config.toml
n_layer = 8
n_experts = 32
normalize_top_k = false
balance_loss = 0.0126
lr_router = 0.00205
optimizer = "soap_variant"
lr = 0.00567
seq_len = 1024
dataset = "wikipedia_en"
Below are experts of layer 4 (counted from 0) of a mixture-of-experts language model. Rows are named router (the router's row for the expert), gate (a neuron's input weights, with its number), up (a neuron's input weights, with its number) and show model dimensions 192-287. Each number is 500 + 25 x the weight over its row's rms, rounded and kept within 0 to 999. Numbers have three digits each.
After each expert's rows: "gets" lists some tokens that make up at least twice as much of what it gets as of all text. This comes from a sample of Wikipedia text that the model never trained on. Tokens count by the router's weight.

# expert 3
router:486503534498536513487504510467558511519501550504486515505476498498512450539487521476485473517484516497519502487510507526503523526491504500496490506502474531523489492482466494544473520497521471518500488509512514475487543501488524466472516530515487522476503525519491524494456500545539490485
gate0:480534481487458545490514484499490505486534530477502524504534519521496479498525469515482503531478537500510472513514485478520474490467451495497506516507501519533483518530492511500481488479517488521478530463489480478475524493537475459517480517471523540493555519482511484502492544471498455476
up0:510503508456472456559492495502525521522545464536513498512439517510490478536478494517531476480489546506522537518497509498489457461462533483504526520474509475479533505489513513479489516493542529509487534508506494507455472459522487523472493484511526470476539467503500512525486537569486531471
gate1:510464582466498506499454500556501464494540493517502442474537500547460504491506528482508533521485462495553546463542500485536488457516504491443491488513466493472493519491498484467464462525495522513512526533518526531500494505541522504492490502530525461493494515543496539509467482501468503541
up1:569509485492469506483458509545477521514487540518479532510475486521457527523493512451491496457510521502479502506477527495516475524497528470484499491455482507498478483516480527500520485485512502503495522511519523485500488527515524545474524479487446482535476535506554506480506527511506443501
gate2:520552498492525507449530510511493450513518513486520465512496471458497483498529510502504527510520514533499466508522471517484429466510487501490492522486508512474506521492498458489508500525514505515472498490501487501496560509506549467468497479503459504486488551498493492469504504480513494516
up2:507506503508461497518518568499511515494540549503479492519532507425492476502506473484498488511550528536523487512526538496475521489525452496550533514502495476529533469441487523480515482470481532501462495492506484514531503526537533441456463483499525469541504483496521494493485456536558530478
gets: "\n", " Br", " I", " Re", " Car", " W"

# expert 25
router:523492528466491508464461504519516482512471523534467493505499507483477492535492510496488507491508548499520480510459530492503521486521503504490416515513485476469522490535473498505471479500526482484496451528452486522482477504512511494514452469514509501490492498494513503526530481462492479525
gate0:494494517486534442486481450472507538493504480482507437475505514517460506550476484509503500550499527496524458514454501492501534477512495513488477483525495502514478528466539502496514511473503450526488505475557502484491534486446491507540504508490537502494494526539503495497505520491518541512
up0:539488476488498482468463512513514509519483522509474492486529513512441517516480511495488474508510498488487477521503541504498463497535555512457472526485511501462519486535522503501475492527487514507480498500512474466529490497518500496502484493481491476484506520460492514515471528495514488495
gate1:510506498535482486453493501491505514500460510474486509508515496491540490479476467519472526517468489509467492502524486514525507541510453516546512516492497504514515512481502506488543440497512504455479474535503496508476503476582475517561504534489539510485482536518486486471497497491492455476
up1:542493494551520459461510496494520531507485498516468514510511512503489474473494507488482501483445469538514460516494513492549518514506492562525518518477513503505508500478496535480550475522530496488509473512473519492507509491506494513535506483509490515505433516469484518475462506519533550532
gate2:486485503513498473467496482446497562490559476459483524526521466509489494482513521504490549468502516475490479505493496462498479486492468506530505483539500502482540513489510501479487463495476537481497494517499517481485508520527540497540535509467458519548556503541532491537541494503517506502
up2:442462469505453472444468531524489485478497555520480447501526499520492503514484498481494484507482496509464521487538514529467523522517521491492481522480477491496531461473531499537512421534493467511474511474476418473456502509504502506506507532458493493523525506502522525504481487511504516485
gets: ",", " and", "),", ", and", "s,", ";"

# expert 16
router:468521518524521528543498491491551518576473521480488507493458479485517491505518490513522498483462486511506502486567512483453533491515449487448503482518498504489468481501472460509488472482470505500451444504495448499481494524512510517537506522498529481474551503481469487507513506510478488508
gate0:497481465521515511544479484534466500492451493505508512524544505508488485534505534535477497529510479514466508508488512467499441476558492514489493522541514511508482403486463540489501492470453484491502532486495474485482487478485521491482481530487517545495523490464528527488481509502537473524
up0:508500491517478508521486475523517503545461493497477508497503486471510507533505460554513521502529512489499479492531541502517482478557516497488489494533521466518495480526483469502492521504483502498506469533487492518442541446473533460492425497495525486508526491505553468468469524529480525504
gate1:493548562486476459532529498533488473483501487549465510504472457512485517511529530467518460503517480479511506490504482555526511510531529484460498488529498512455464479532519498499516472487507481522504477497497487529535498475512504461505501504514530454451436485513472513554555445507528497546
up1:503468491540514481554514497495483529537450532521474498478534530490460472475510504508496474470521507510510491494517502535502486460510516512483539510513546466545505479548513557506500479508465465560505544504534515478502532528490483486489486532422479509496528494555490502478524493441493463510
gate2:533513490481511525507522493470534490485509522493499515470494558447474521492493508527448447447494444508479469552524504481524464499490516463532496486515505551452494519497493528501514499509546506502527497468478510514500473500502516495463519486464512485523459500514510506470505468487532505484
up2:501490491483499484498531500470497496456501514510482487551530485538461498537510488498526527520526489463437459477495480438496513505458510493508475534490476516547477501442542509518534507474475474517451502488555478481482478507441499529446535478500500514492501445468514501530523485463488447488
gets: "h", "t", "ch", "it", "ash", "ph"

# expert 0
router:542483467521501484482511519471519496493501473491538524523508431511535528499499555489466469505486484498484450529509499526542466446530492485504470514493538483509493518492519524531520470508464507492512526502500514506481506488464490497492494529534529499495501474528523490516477480460496452507
gate20:515477529491510516496529526480523483473498495473457483473501494509531506532487543492504486493507501474469488486502457505543478490501507537461518471480536503460489481471491495519486558520481475522554564525541498522505480510492485497528564540494508480508485531499483487537512487526512481525
up20:502552510487561418489451501520503537473498478518499489507493524531483446528502485482483540497508515501451514471503485477506500509532449498498523518468525479498450509519527511537473500540516497523493434472479534486506462512479526520476561482515502527486513474476528483479496510527451438504
gate21:461432508425492473503483476479468488523513493486486453475501494533484489501418526567525505477523485486515494523495499494499495504481498497478548508481457530482508475486500521485523496482477502533482479511507498455532506499475544507484515517496506450556513486507547558473497494506514472491
up21:478504553483488481474509507500534553475539471522497486489501533501510470508540490479514531539497504508514549501455502507479484499549439495469497502497504517490452515499460491462532528454502496527508514500504517507489505510495516534492534483515483463493536507504473497480470486527496452510
gate22:481492508434471529511471503523477473490493508496493503521455518472455475469496493492512525505476513472536495521553508520516518515502473533489511472529514478449513504512474511490439508459488484485476503518551465527538480514516464518477518490541518512500480546459525521544486482521539478439
up22:524506493540541483492502543524504514489520501456437522497497503488480549485483511486504468549530464517512513469517483485507488476518481535470529512512519519551491506541515503477466535507533498464539526507485479508515486532479518491480514518432491494516514529467498538491471530513523527509
gets: " was", " is", " were", " are", " to be", " not"

# expert 8
router:464448477505492497482495524478556472499543512437551508482513526528478455487488508487499449487519486489476500486432493497517496465526500502491500498500451501471541455488507459466487539488481478527475496527506492516544500490497490487523501480510469505549526565489517501521471484527508513490
gate0:503500521509546501437518474527498526487502455515499467488503485453479463479496531441467492519482482499496502505498505496438509480545500518477498469492514506501478511532493534508514518478504530494492527543527499535486500489506472530556481503502509486474470509536528543476491560525457469500
up0:499502501479507491492500509530507489481481496515493480496503493479511562492526538489447499596528525505504500504515483493493505469535537527483500481467483525534527490484481545492513532505478488507479521458483534536527501474471515512466460522522448474495499527535513488521495490475484446507
gate1:510531550476520540476479471432484527479479522516508471514473523530497455483494488508479495521524500499518499554512512541477481466524448442532497529479471490502535522512549524509496485529476486498519462447478495478465523511496491492473500521530469482530508496531475475520512491498508460510
up1:482494507537479462480519510506508483461512476540527513521530471518476486532478541500473534498467499509484488500512505509504489502504502490479499521485518521547549539483561489486486499477527479468491526486513508515464544502543492497534450450495530545480474497530532492483509454526520470531
gate2:485426539506497478547511497551534505529492497491475509481503463493493482479546554536505494497499513519512488502452503513560480475459522470471477482469533452491511484497462499506477509507475464504522481463480490524547508486515486517486501487540455506526475527495559492524486520490555489496
up2:486521490486488500518514489511550537499484492506547489469498490474475522494477497500534507507456505518503510534517495472488517456446479462488511490522466522498507516467451509480506487526511450474502515451493511511491471527535489497527528438506484520504492532506487515467494509524516519490
gets: "\n\n", "==", "===", "\n", " ==", " ==="

# expert 2
router:504514525507527524475485519475532513523488554530484472471507484509491463527455529490477483488503517480530512481517505531511519515491495531488487511521486505507487484472457464535481511485520524510487512492528514446494511519496487458473529509519480494488489521487487521470450499531537511499
gate0:474472536503471543522490527519495447488516502465531491454467478522511489550480519504515476502506501513550486493496514544411490455458452521494517522526502477476467564507488499506487487504489485509466486533494480467508493529468487508491560493435508467508514474470535518517475479456555504505
up0:517510480457485464470543470537508431531526447518518500508500492480513529469487473505516514489476508440472516447511462485541528488512484502463488460490489498514463467487493514498459506461510531520498520511470473536496495494468547489514494496520498566512501480505509472528511502567480480459
gate1:514559490535494456496483477482493484468494483459496476517520524495484543513477506488519515581560456457525484499456486497429509491509498542529512491514485543451476507528519495505531479503473508490454498498507484477509492511523497517521484511517536529519531503460525541498526504532519485482
up1:464495470462506453516523541540450484473513524533521512537509475527479516509512487503528528501504505486498455538515497584509485525493499494534531498487486524495507516514428419524494487479563504482505501514521485489474527522502505504489488504478510511455520482481499504444482499474499518509
gate2:490481490507455471525451532555489493520470484500466530426461488526526565455515522513477475538516500528512521500504478512497533478507487545499485513509499537484487512482492502517496493479481537511488481562500452540521451497472534467508529488496475529477503477460493499467493509478525540561
up2:487502491503516528511481511512464508467518499487540520531517500519540471444451491504505491539573465506510461467485475494502525487497458491447534494472472495481521468493494466463488494500462480482474446480486504465514534469545513506487522509507511476478523502466509507496476505520508449516
gets: "ib", " in ", " Ab", " In ", " Bar", "In "

# expert 24
router:524479514461528492463483501457514505450551489504530516504449511431529522539471509546476513439497533481475463546502521509547526502483488515525523536507479494503509509483520529479460496482493523486555467494473510477497517519501525460498509478536488507476530452497519490471457461496474487471
gate0:529489453545490508460495462525547504495467497504488540517502498431527471515476552524514522523498503517502492528499480495466457502477519527487505499483509490475502499513501469489541479512517513478511484458509530503476538512498515541518511527493505521483520475536476493484492516498498461480
up0:534519516497493543519503484521538536464484475471489496495500497522526461520521488462509477481519512497495489536487538521491489472478490502528495508492495450485498502489460526480543473456464536543543486471459504487485510481520548495504514476497496539508483505516526476496473492466505511487
gate1:524491496472512470522485495489530505506543481469510520525488486475481517516469532500504498488526439557496445488504464501503488469492471498510483507488489522497480513536479518492499497466499508529527474496499505464479519571516517506511494519519499482520522469489508478552480501488471476496
up1:485529487501502487496513455493513498482510523513504515541463502520466547542505479464497514487487506468535501493480465513468482548545476489500475455501502507481542510441524513475514527507501486490488532527504482525449534495493511475552504539525495488509500525485476499485519552513505517530
gate2:486528434528450495580508492547543516492490495474470490436506469499570507524515479506519491514537496455483488476500508499507482516520511493469473536424517467475474500496510512504513540505479515464516513492528499512475478532490534488536491492534512496515532484501456482529516483475505485495
up2:452484508488509485475495495535505504529493485494532508521510490505502504489487530490481492503456494454487500494491521475493525458541544463477440476503517496505464530510493524455492508477482504500532495453480500521456514524496471470506515470450500515484508464500507479497505499499492517544
gets: "l", "il", "am", "v", "av", "r"

# expert 12
router:505505497498485470499527496505494495500480493532480479480542476477490532523492495464467472515527480531502471458514507534495467454482479484518497525514516482512517528501480532511520481552482505478502510499548475551481489506501501544527484527501465509515517516520530512529517489445488488473
gate5:452497541505517496502477492493496532463475505467486501490512479493500483491478502465483504461477467493525468486511532538534492541541546487522491483447554445517544503466489491558463496484487495508503471434494499488503510479535493486484497504487535508495463522519500530512496507534484488543
up5:503533536532458507533495527475496499473489448507510507521520473431503491544499526514515480477497500506536537498490533522482526504510536451544421487497520473533533477506514462454532530511487527477519495453500543503552426498513480487502502501509506523513449508480486505509541509520500527491
gate6:492514524541514518485544511469478511459509546502470478526498488512528479559553475510521513458501493486460476506506509489493477458512490542480486512458470527518503529485475453485517512478492500447532516515513524516505546496528508512484460500503493494507500490479491509492480499499545517468
up6:506514523510520543503518479503469505527475511511460453503505536480494445470487513507511512510479576504463508503550485486523482465533483465471520558468478494506486521518533470493451480494499456524519536493546521483494525496522472520518553503486528487537509507446531481496473463542482482490
gate7:546497535503568490522514510448452524454543496538439563470524499503469482488507506498517527510487500500465470542544489509505499514524489516483467503543549508546456440479486522493525486451526457512498522519538499503497544526469552486477519496480497500513529487532496490509546508597462509513
up7:520513516475538510495449487506481528518488481475494490455485515511521493476501493486511512504490488524531497495479535506503518534503489481474476521470529509498517496493521553515520502459498489564485483521455492501541545483455507491514465491498519490407506553511462464506525524515537526474
gets: " of", " in", " for", " to", " by", " on"

# expert 1
router:472586502473523499476485457492509537521532534494526488526507492525465504545463551482469448532513477466505474484479459456466517517504494524456511513520475529542496471485451475507509501526496480532527540542488499510523496534472495504485511489497516520441449529515519463479487535503504509462
gate5:473502527522482474496465500545503520473500545510538505509515482509479530477519472466483526458512496496463468496474488536479505505507448480524449520481494472474514487533506532510527478478462474488549507495492505521481490478528481464524505492486517502501467531532514522476522495490524528442
up5:507501511540461474497472546516506511489549477542485452538546499463490498507526519506503528501477484482506503478461484479519499468525498498480519483544482530532483502509520478491497466486469511474487528464478531464484515497554499511481496520493545483476511515550497458493506486469471482510
gate6:475494476510526526524516501500497542501419475502478504482529501524483516504524495469485549437532467551518500483488505486489471511533510464484504514461480483475515471485506511458550488515537536517488544492484509513491490465498509501532502486508489511505469491476494506500523538490541505488
up6:495458497491503483520536491538475503467536517509475522478481481540530463496458518485494501486481534505490509478477501461476459548434484469503499539523527468487479525511462499496525487522518480523476469536501488493453491497472511506497526470473488480500517536531529513471448544491513492506
gate7:455442461572541490553477485482450479489555525447511530509492529515463537530482494505478514481511490511519480499461495500483507457511508470508502563498514484484502495474520520505508531515461547525484497479496537461481501490502490507479487470488527500476513463455526481507487535441478465496
up7:486503503518530467530516480499506501495491507463489525487467502521542475519502476471507506468515466494490489522464520515471515460478510525531502502524525514507539493459522486488546499467542532501553527521457476516489486538461491523462538528462526481478515537465459509537528494495492444518
gets: " ", " ·", "E", "C", " Racing", "}"

# expert 30
router:527510512479497555491474515482467490484551479519539502475532540476465505465530500548516487503485491527456523504470459459503491486496488519502522470512477508515502526533482511470522483489533518504537472464521488481537468476537476477485545515454505494522476534493450494508447519511535492524
gate0:529519510532497500467514522522490478519489489479485504519465507483525514513435530550491515474490509470537521459487523489523536541537502477476504556488487496488514585535527503493495495496495508514525465507506478479483510500506502547468496486541524512497521489472528459497523521515498512547
up0:486560490469472502503548507487539487550523469497486478516485492519491521493493526504506536493504473531479471499531519458528473482533535477475532508543504461548515485518497484526469520517495522495511528499492511453487476550484459485456522505478505479472497515480471461468505549495575490511
gate1:528487540550461492490518527481493525512514495492528540508470486546509480504431524519479496510475521522530467450480494501498560516521491496483461522496484560505523477503467534499490520508506515524508493492536486503515486473484493518516488530506451518483504513524515491468485492512480508471
up1:495477465479486497478465469471497464489489470513485492506504497454492474498521486465492504504505492507490456488545472470492505530488463487525466540511490501505491480488487459588508559508497532520437530491487524503466485477522462507490483552489500470532466488524475475505539478520495498513
gate2:522486529502493504471514472503495502478521526461503486479519473527475480498520543542467491500482471475443496470540508473488499484564493519455484519539534487515504507476506503489498500480492476487511454516573521455493519481504478513449487497513492508474510493502500506503482463466477500529
up2:509480479465504511485476511489504472495520536519498505536484488483519494469482509527534506440533496492497521503491523512518498526518474494498537537487468521511489512515473501451498482463503473525477496494511548508480534562494520513451532455497505473496494496513539486514486497514497483536
gets: "1", "2", " (", "0", "(", "\" ("

# expert 14
router:473453512524467493448528479485502540500502498492512486525485548484532485509518543490514506480521482520463549483515521479467529501528479518523506465521495529490494518471465485533500495534490496497482507517459539498506456502503512520460531470470511546468446474547508498477551515532524499491
gate0:492466522459487476461525458472497489502523520478455496511455532499503493484480495550502508493502474500514491539539535510552528481476494456514538525473531522512525476521554514507501467522536489504508509487542481551482534501517469519538522468509455511525499500452510531475486532513487501521
up0:479524439481537494476478471462499523505429495514459495451522485519541466484538492535535485512517476512524518526523482535513534518491505482560488519515520484484490459511522494532495522487514480505459532501452512494511484475510457466470534529499504531494495460505522519534495539534497509499
gate1:478496465492533512520498495452513531532521535507467499473527514491505561521467501495523500501495470491516462524472510482501534511524555548487521454481497521523519500486498448506507483435487490500529465466528470537455519545541505467531501465502491527531493516513518458459490526509502505524
up1:535507518519469431498487495498550502489506504511532585468506519446506508494508533518526472466467526490499518511479490477509509478522530444468532511524487491498497533499508488481522521498546521500539458529510496493492470480522504479493505489503505461509531540524469485453458518518502472501
gate2:549514521551461489497453521520449519498518492460527498460458502481513452529515472483540499563514462521555513513488491506498472495501512534512489474491508535522492536503467530517479532496521535498439515531484456478549476480508502540492504497507437504480488491495511505507538489475490456501
up2:485480505504520498498491509489502457561502497535522498454506456510528530487518511485544510498501546482509507512500490527505496511493472571460483482502513498455492494499516530532505531522519465501536533490518529431492520482521479530496532493507487472514477513540495514513504545527516474515
gets: "y", "z", "k", "s", "ts", "ens"

# expert 9
router:479483534506537555540506489497487511474538511481510474510515496494537499478503477491539499492529496540503510504441459448488494501519535476533494469496486509499443453481477475453545516500554456482500448499485489498541526488521484512486544516503470497476511527523493503524498530478540482484
gate0:454551447482432527485508529516456511483474532536473507472472514522483511470500506506517502445506496493543493486500458468467483468494502506478499484536546507446506443522497467435481504566472528490519492470552518495511514521508525492468460474516547489511494485503459479504522483462491521483
up0:533469481510494539523549519464496526538516509516512515482491473540516464502517490487532433498490494470529481495517457530459506526532538486467508515491492447492490510527455471529478516498492507454513528540460508479475517451494500520502478455486493518503496515505511482532536512479498494441
gate1:441504504501522493514489538509481502512506496503504530475503469525469496507480528496519463484516509497462500451461524498531525496521435498471485489502491495492502496515486461503555476522495493510490447467490531504496478536483524523499516482495475495510463492486510447566492453452500489491
up1:485546503517502514474550479489481468496488544482529486528511497497499551489533504496530488468497469538530491525489513504527466512449510523524508493512488497505488499513494521521525446517501476483539531508527516480545490504476510509484472537514516490504491535459513502456498499493539526478
gate2:520493513467471490534503547530509509518463481473487507541475479521484564487476523487503487541510507482519518501515500499495471495585512557515490534497502475499455474512474486498474532534518465526508527489459527493535538507515544475564516517520513485489506479516524572504554503506529535499
up2:520513518490499577485506521527501511498510533511485510470472488486525523465498478490460502513500523507524510557496496553509509508527494519520491518514522542439499501471470553455500463525499479488558533491496533480468522490462470500526504509498489538476499503471508549482504476522464475437
gets: "4", "5", "10", "6", "7", "3"

# expert 13
router:485535465478503509519491530523461510516503508482509508530494528505492523494478492494490531526509509494497506505447488498503513499490507511468494494504478506516499479462479460472498491533488500504528500548473502524494499484501484480466477555528498507467522527484505520442505518458549517513
gate5:498480491493489531504477545518449474516492463519534506504502505481520537508493508469522506499582498506486480505495517469505576518502507476485499457499522547510526495494512475531473464560541527523504535468480489513468451503509508468505506506501505495498498487441502487526487512471467554492
up5:533444493458494442500561528490494479511490532520528525550498489496511517473512455521471496517476526506511479502494460492497544506534515538493528497496513508516496486502515548500465504536529459498484501478523513496518474453469502526526469454476464474517515549514525488498529517492506477509
gate6:445531486500503545518538495516458475493504472452512484528559502474482507468524531517497524503505503531509502521512508513527517489486504535461447521509522456449512517519533507476529444496553532459499529512545477525552517497510498504477536529477488497503490557507489490492491469465501489502
up6:463504456514486567461517487524515511518468493509507500516468469489483550468523507517528515527434461471459481514501484500498506483480486467495481523539531529513441500526533505502496506489488499530508543532506476490484535452510528499484525541457498459493525486516465505485480500493517507464
gate7:527511472516496468512486524484500525507492488479508507456468448493491482461465476530513495494456537505496496519499474485479533475510459511511494499520513487483521530524523526518538484537526488512493505520500523494466513545539459500480529490476478494529503508531496482520532513519474532536
up7:501489496448527496483477515492515478468519492514498523525484508489471525473458489496541480531492489504484500529520492493469488558480490555485523520508501495488499464509561543553506510497471514471472466488451495509481503458496502523503474486511472484538490519484517486522537486553475496485
gets: "ip", " season", " time", " years", " year", " round"

# expert 17
router:512510509483510503504510528509469511464468487527492464494493499505515491538547461472542506477532519472508540546539460534506480516512506530527476535504502485493484453513540476486484495485527490495494525467508493490482524528504520504491477490461522478509463461512503548491494523490469535510
gate0:495485474505498512472487470490465487543542476541518484508538492507510516469527490498491470484468439500504514520553480546512532502503509490513458487485507484504563485524469508510499511491507531495490469504475474541555488496545521493523521525506485481538502489511510521442528455509489464500
up0:496472548493544499442490477540547497504480514519501486512506478504518470506531510461471537488495456500527488511471493508489479503487508541481519495534522455501489501481518537469480466489486525510521516454482550494474483491506457503521486539497476498475489474523486473492480511515513491516
gate1:490488511489528492486465477503495463527495494534476497541446512531445498507484524549496468499531469502491481494539456482477477522491524501471481534502476514551501545527511506523489536498547519491489470488473506537480502514492510498482503531513483494480500523545508511499486508491507478535
up1:520497472511502483496458507515488530512501448495510501524490466504500502515461467562541489521514452518504502534481506529517474513467516474477544521507514501485524481505501481450478470450490499476511517513474503479508484500483511519513491480499464521517470472517477482482494499509495534494
gate2:488522489521473525514505520474481489491506445478480517471471514520493496483508529528505494512513515489499530456512471508514537500521499515481518485577520489480469483482487513461461547511487498513489496487510562536500474468485500528479498508488505510472487507461522525518468502489420542460
up2:507477508513458454514497476503506486505486536492521478503491510501516492482491536475547479472484502503516480529455489559485503517484487482427528520528512487539527484478475512516500510496535513546499537538486472413457523509534475463530547462500502471508504500461542480478525529526490481471
gets: "or", "os", "is", "on", "er", "ion"

# expert 20
router:460527507450517533510445513495485524544476475518490526477478519471500456488461441469485480518503505532472513462506530500479456516432548506502512498521538512492519535521505513478500513499520486544485537461528509502538491498515503515525490490494531510503480555498470512528501469501492520452
gate0:481490505498474467458466499494496477527532547516477507493472490523519470478542508492493528464500516501481498500504470478514493494538513508486495466466473475536479454550515520515530504556450494534466487527500477498507481471460526528505536447506516496476477484497506527458485512511534512453
up0:521507475487492497504456485486487514516501483520482525485535523517506483512485540485526519495513481480515496489527507511514468481509488490534455481531451488535513481515485500516548504504493503533515503503480504503476519513514491510511451530484490490492527468512490510512463509495522464508
gate1:469460496492484506511517508439492507452488513504520511473449525521523485492480483499488506470529528499481517483438491488500511506479571499538485488516524484538493484535538537513505481535502551477504493528521468514539463491506535504488522464531495520485538505566468533519511480508518531527
up1:520538503500486489513450509500459513485454483475500464484487495492485474552488552501486467549575464470537531496568504468516500486488484493525479488561501522557478525494509479454511518506484546480486481480448513496480505471507535490508487502510523491482520484455455449527533511466531458472
gate2:483526464497479536483514516527492495494551555493537497499493522540507518495492553513501535521497493544457550453505510476493467505494515487481496489514505509463526501529503465515516498520504484484498503476508499482464479481491533487524489499497518497482476490538502497488492496550463413529
up2:514488529478513492559452462498495482503491561526499469514505539510525498536509504539519478565509531526520482513479534495503511507492541472504472494496524508471502496500485532482530512553527533454491499506522494529475504490517495471494546511513486508484533488520520515480559464474466503509
gets: "o", "u", "i", "a", " de", " Al"

# expert 10
router:537513551488518525480481498502514517519469493503465492479516530528511539520521487509520506521509535480501493479483514525521512508482504507533537507540523537476527456493515494481500503499477478507508457492500484481507498484489536456490547541494489518497490528537519529500481499534446536487
gate15:503527477521469484548507519529504500509508495517488476438489434472539490483483469525504518468512487524497565478492481448482484476498498485480506493485496505538506466497533480468525492494463473486530493549484511519469506521487529495480449525561553494509474509507536523491500525488516479509
up15:510502535547479514507514551487501494483522468530442486485496527519482486503435458461552497436528470492498498487516499483495522482469526524487536460502504477479517515475481517530490488496517486449525479495495494562433491498492528474458475477493521508462510489502488494483473469503501496495
gate16:542469473535468490467484469511476498502455508502508496528502475521523548455530526476484493512452521530480489483475556523521532540516485515464494479504529493474501508499533484501457519524565523533496490463500485529544493516512505491536520540501518489511489491487449510475485483517464505532
up16:503466445476519495491524504489496510527484495500514557512467476478503529466524465462496492450510499513498502476503494509508504497506501531476500506494500497494539527535516514505551498477493507512479510544467492459499556510502527511495515478541490536476497494533490479519529500497504519463
gate17:509540508476466535480508540519502506512500491479484530504463466496517510483482506550507513463458486510517489469484487479570500448548447509500520515443509543497470467490508492455479517523522507460513522467516472527482475502489473510473465500439501508489511492546500490493508452494517498475
up17:512489481484527518506502438494478489525492489486522483523548514471496520481542462497446535534498504489452537516521473490492488507494478478480523486473499513513518487500510475518502482480513531508511522523492485496531487476475502493527514513487471478493497498489516510491520500537559489526
gets: " c", " w", " sp", "qu", " j", "erm"

# expert 4
router:507514533521484499471473492466492523547486511457503507505495521463504479527459482504487507508515580515490507508473509467518480526538511492478496511524489461500520462518476463474478504499518477502473469535461536514514480486526481466508485485507522499495505517494538485525543536489511475539
gate0:491482497537525516531502488502520458472495513512539519459519482508517488483499495456475476480523480531486505467513460523464501513480508512485468509458456498481498506495520502473528468529484491496509485514519521490491505496423482485517501464519497570515474521524497521545499499515490494523
up0:509502473496477498477499509502482525504505462468495504492463495489458524496547515517471543489461499479485482562485514489515496444472505502483474497520532503485472508497522483420476498509534519480481498534487523530510483469543528496477535511514489508475535531499457507505516472490510497521
gate1:510516496530486475498491464469529497485514520501560536503497494498499436457521513489506487480520525503499535498488518478540477454495477487513474518533492509467492507487485533507520504420478508512493493472561473484543469516523523479439529467520459545521504486505522512465484484509506479494
up1:535502505503507479490489509481545502494511514494462533490500539492466514525497476498505521490449526525503507511500493497482517538490481513501562488515551523501509497524541524501479534570456499436515497520488514541434503491495470521512524511482509493498529538512476498479510549490502488535
gate2:488532457532496517483462498570472492520506487495507502513508495476499476523472494451496509529495487522485543512474501486488546541490475469505480486508451461460489502476503468469488487484512500487514500538442510505517477487477538486471483484496432495496526524481486487510493546519473518491
up2:493479503471522508499511476465498480501481488532491529479504469514540511480495527499483461502518520515461482487511517553485513462517504528478475457531527499502516490500515520536480542520503482509551486515488438509510473527540479496510506515500518438473515510501466489512485489489492489488
gets: ".", "\"", "s.", ")", ").", "\"."

# expert 7
router:471499502471501510516483479497459525501495514450482517501481510505494483421487483459543520503500474469514471527472503503475518494503502468511577486530494483485517520473466494508527527501501540496510487499493499500552506521466483535545465544511537503528522465547516481504522491501500451514
gate0:505525475480516504487472467517515426471519503509481496526500524478503508514484485470490498496529495483496496495543519547489515485496492460519515488520466476537474491509469527477517544491523515513486507464541491500481474468533497519491536492521496468504508490529477433499481491504497461561
up0:489454506528525518481478502495521509503458514507493499484516532515522502505506509527481457472473514560519539477539497491498546499468438480490484509481527479506491525545482522449481532533515524509506491517495510440488484522518503507536435510502489521512477477501493474525524471499552448545
gate1:521486456483490493492523557489444497493489496484489512555521485508455500476512514495492448496482501546478476483514467468499504500488461492525493507457554517462505531518511477446433492541513482496501498481525519528485475503473459507509533494484513494514543503512486454454496513498562467470
up1:531484492454438525515476470476521494509523530537515541504506479509519519500485506523503481481474522458507472484529469498550513519486485490522491478457485528480538521484480507547433508547497514491521502505504515495494502474506528497497490496448457494438533531498513476500514530522512448508
gate2:504513508528522523550530482511530478477503463445441471515515490509448486502479472509510480532456503545543501522510458510531494481543509501500472487505498530464479475469470510522471504488487552522487532483520471524480482488499540524511474470506534491475493518517492501507524523530479503510
up2:454483510493487503494515473495504516555542498532539464530493516477527501476491486457491515498487478477476512528500484504517531481471483491522471464524490505499543453489499493541507476478489478487499518485538511466497469500501457516525473541540481524501451489511556491500504484484510471529
gets: "\n", " W", " World", "W", " end", " X"

# expert 15
router:498505537465539553517499501483532511530491513507506463523473489497486499500477516478478488516497484515540538517484506537484538512505506493500489522511518542519479457476436520512486465498555472536462520503477515478538511505461496460492515517520506524497515544500497466522481498528526495474
gate0:500527518513498516476480523524533499515499475490520515528488459492500476522498492513461453475466537508523511531475508498491473528479551508484485517476489408486448479508536509509534507530523499521507491493546507503475481499503498468482526501477501529484533510484453510537479463514444449478
up0:545454518473500450517479496519514448547464557487486503460516518513472493492525513465477491540502521483527484516511497480484504514540482486517520465538534484499521457456483536460458524490493502548548515495519465489508498506473488488432456495531478503495462470488528508523470496508514543497
gate1:498495491460496499478495490545483503499537451498495491515482505502527513466514488491500466524483534498486438487553507515530511500501504516465483507474458509485502498512510487445489483458539472464517515458501502514502491530485501483475528536523509473526535518528513475467499519570516482547
up1:451521514532473468482478514522485527498492516493533541498509480520517529540443476489500524536490522489555532486535503516510494544498498527499526479502504491490496507511518451489480518461511495504509515510509532493523518526501481507521509508437481487499515498556523502484502519488511515507
gate2:501514497519507519468524537479487456467500478518484508513535531524514507437533482464489497501507515492523521525464505465448499493495538512549486509492511479478519493492477510498544489526517502531462488500520475525487526495511431481509516490528496501468480520480499519519447483480484479489
up2:473506501520477528492462555484511517508495477521492500474475469497441534477547512507518459489492472462483514496500502462503488473504541474446496485484493473475476449478463485540496536508499489534525511506492514497561503510482453466509481506469458494554476461523477507464510491501529513501
gets: " | ", "; ", ") | ", "–", " |  | ", ")"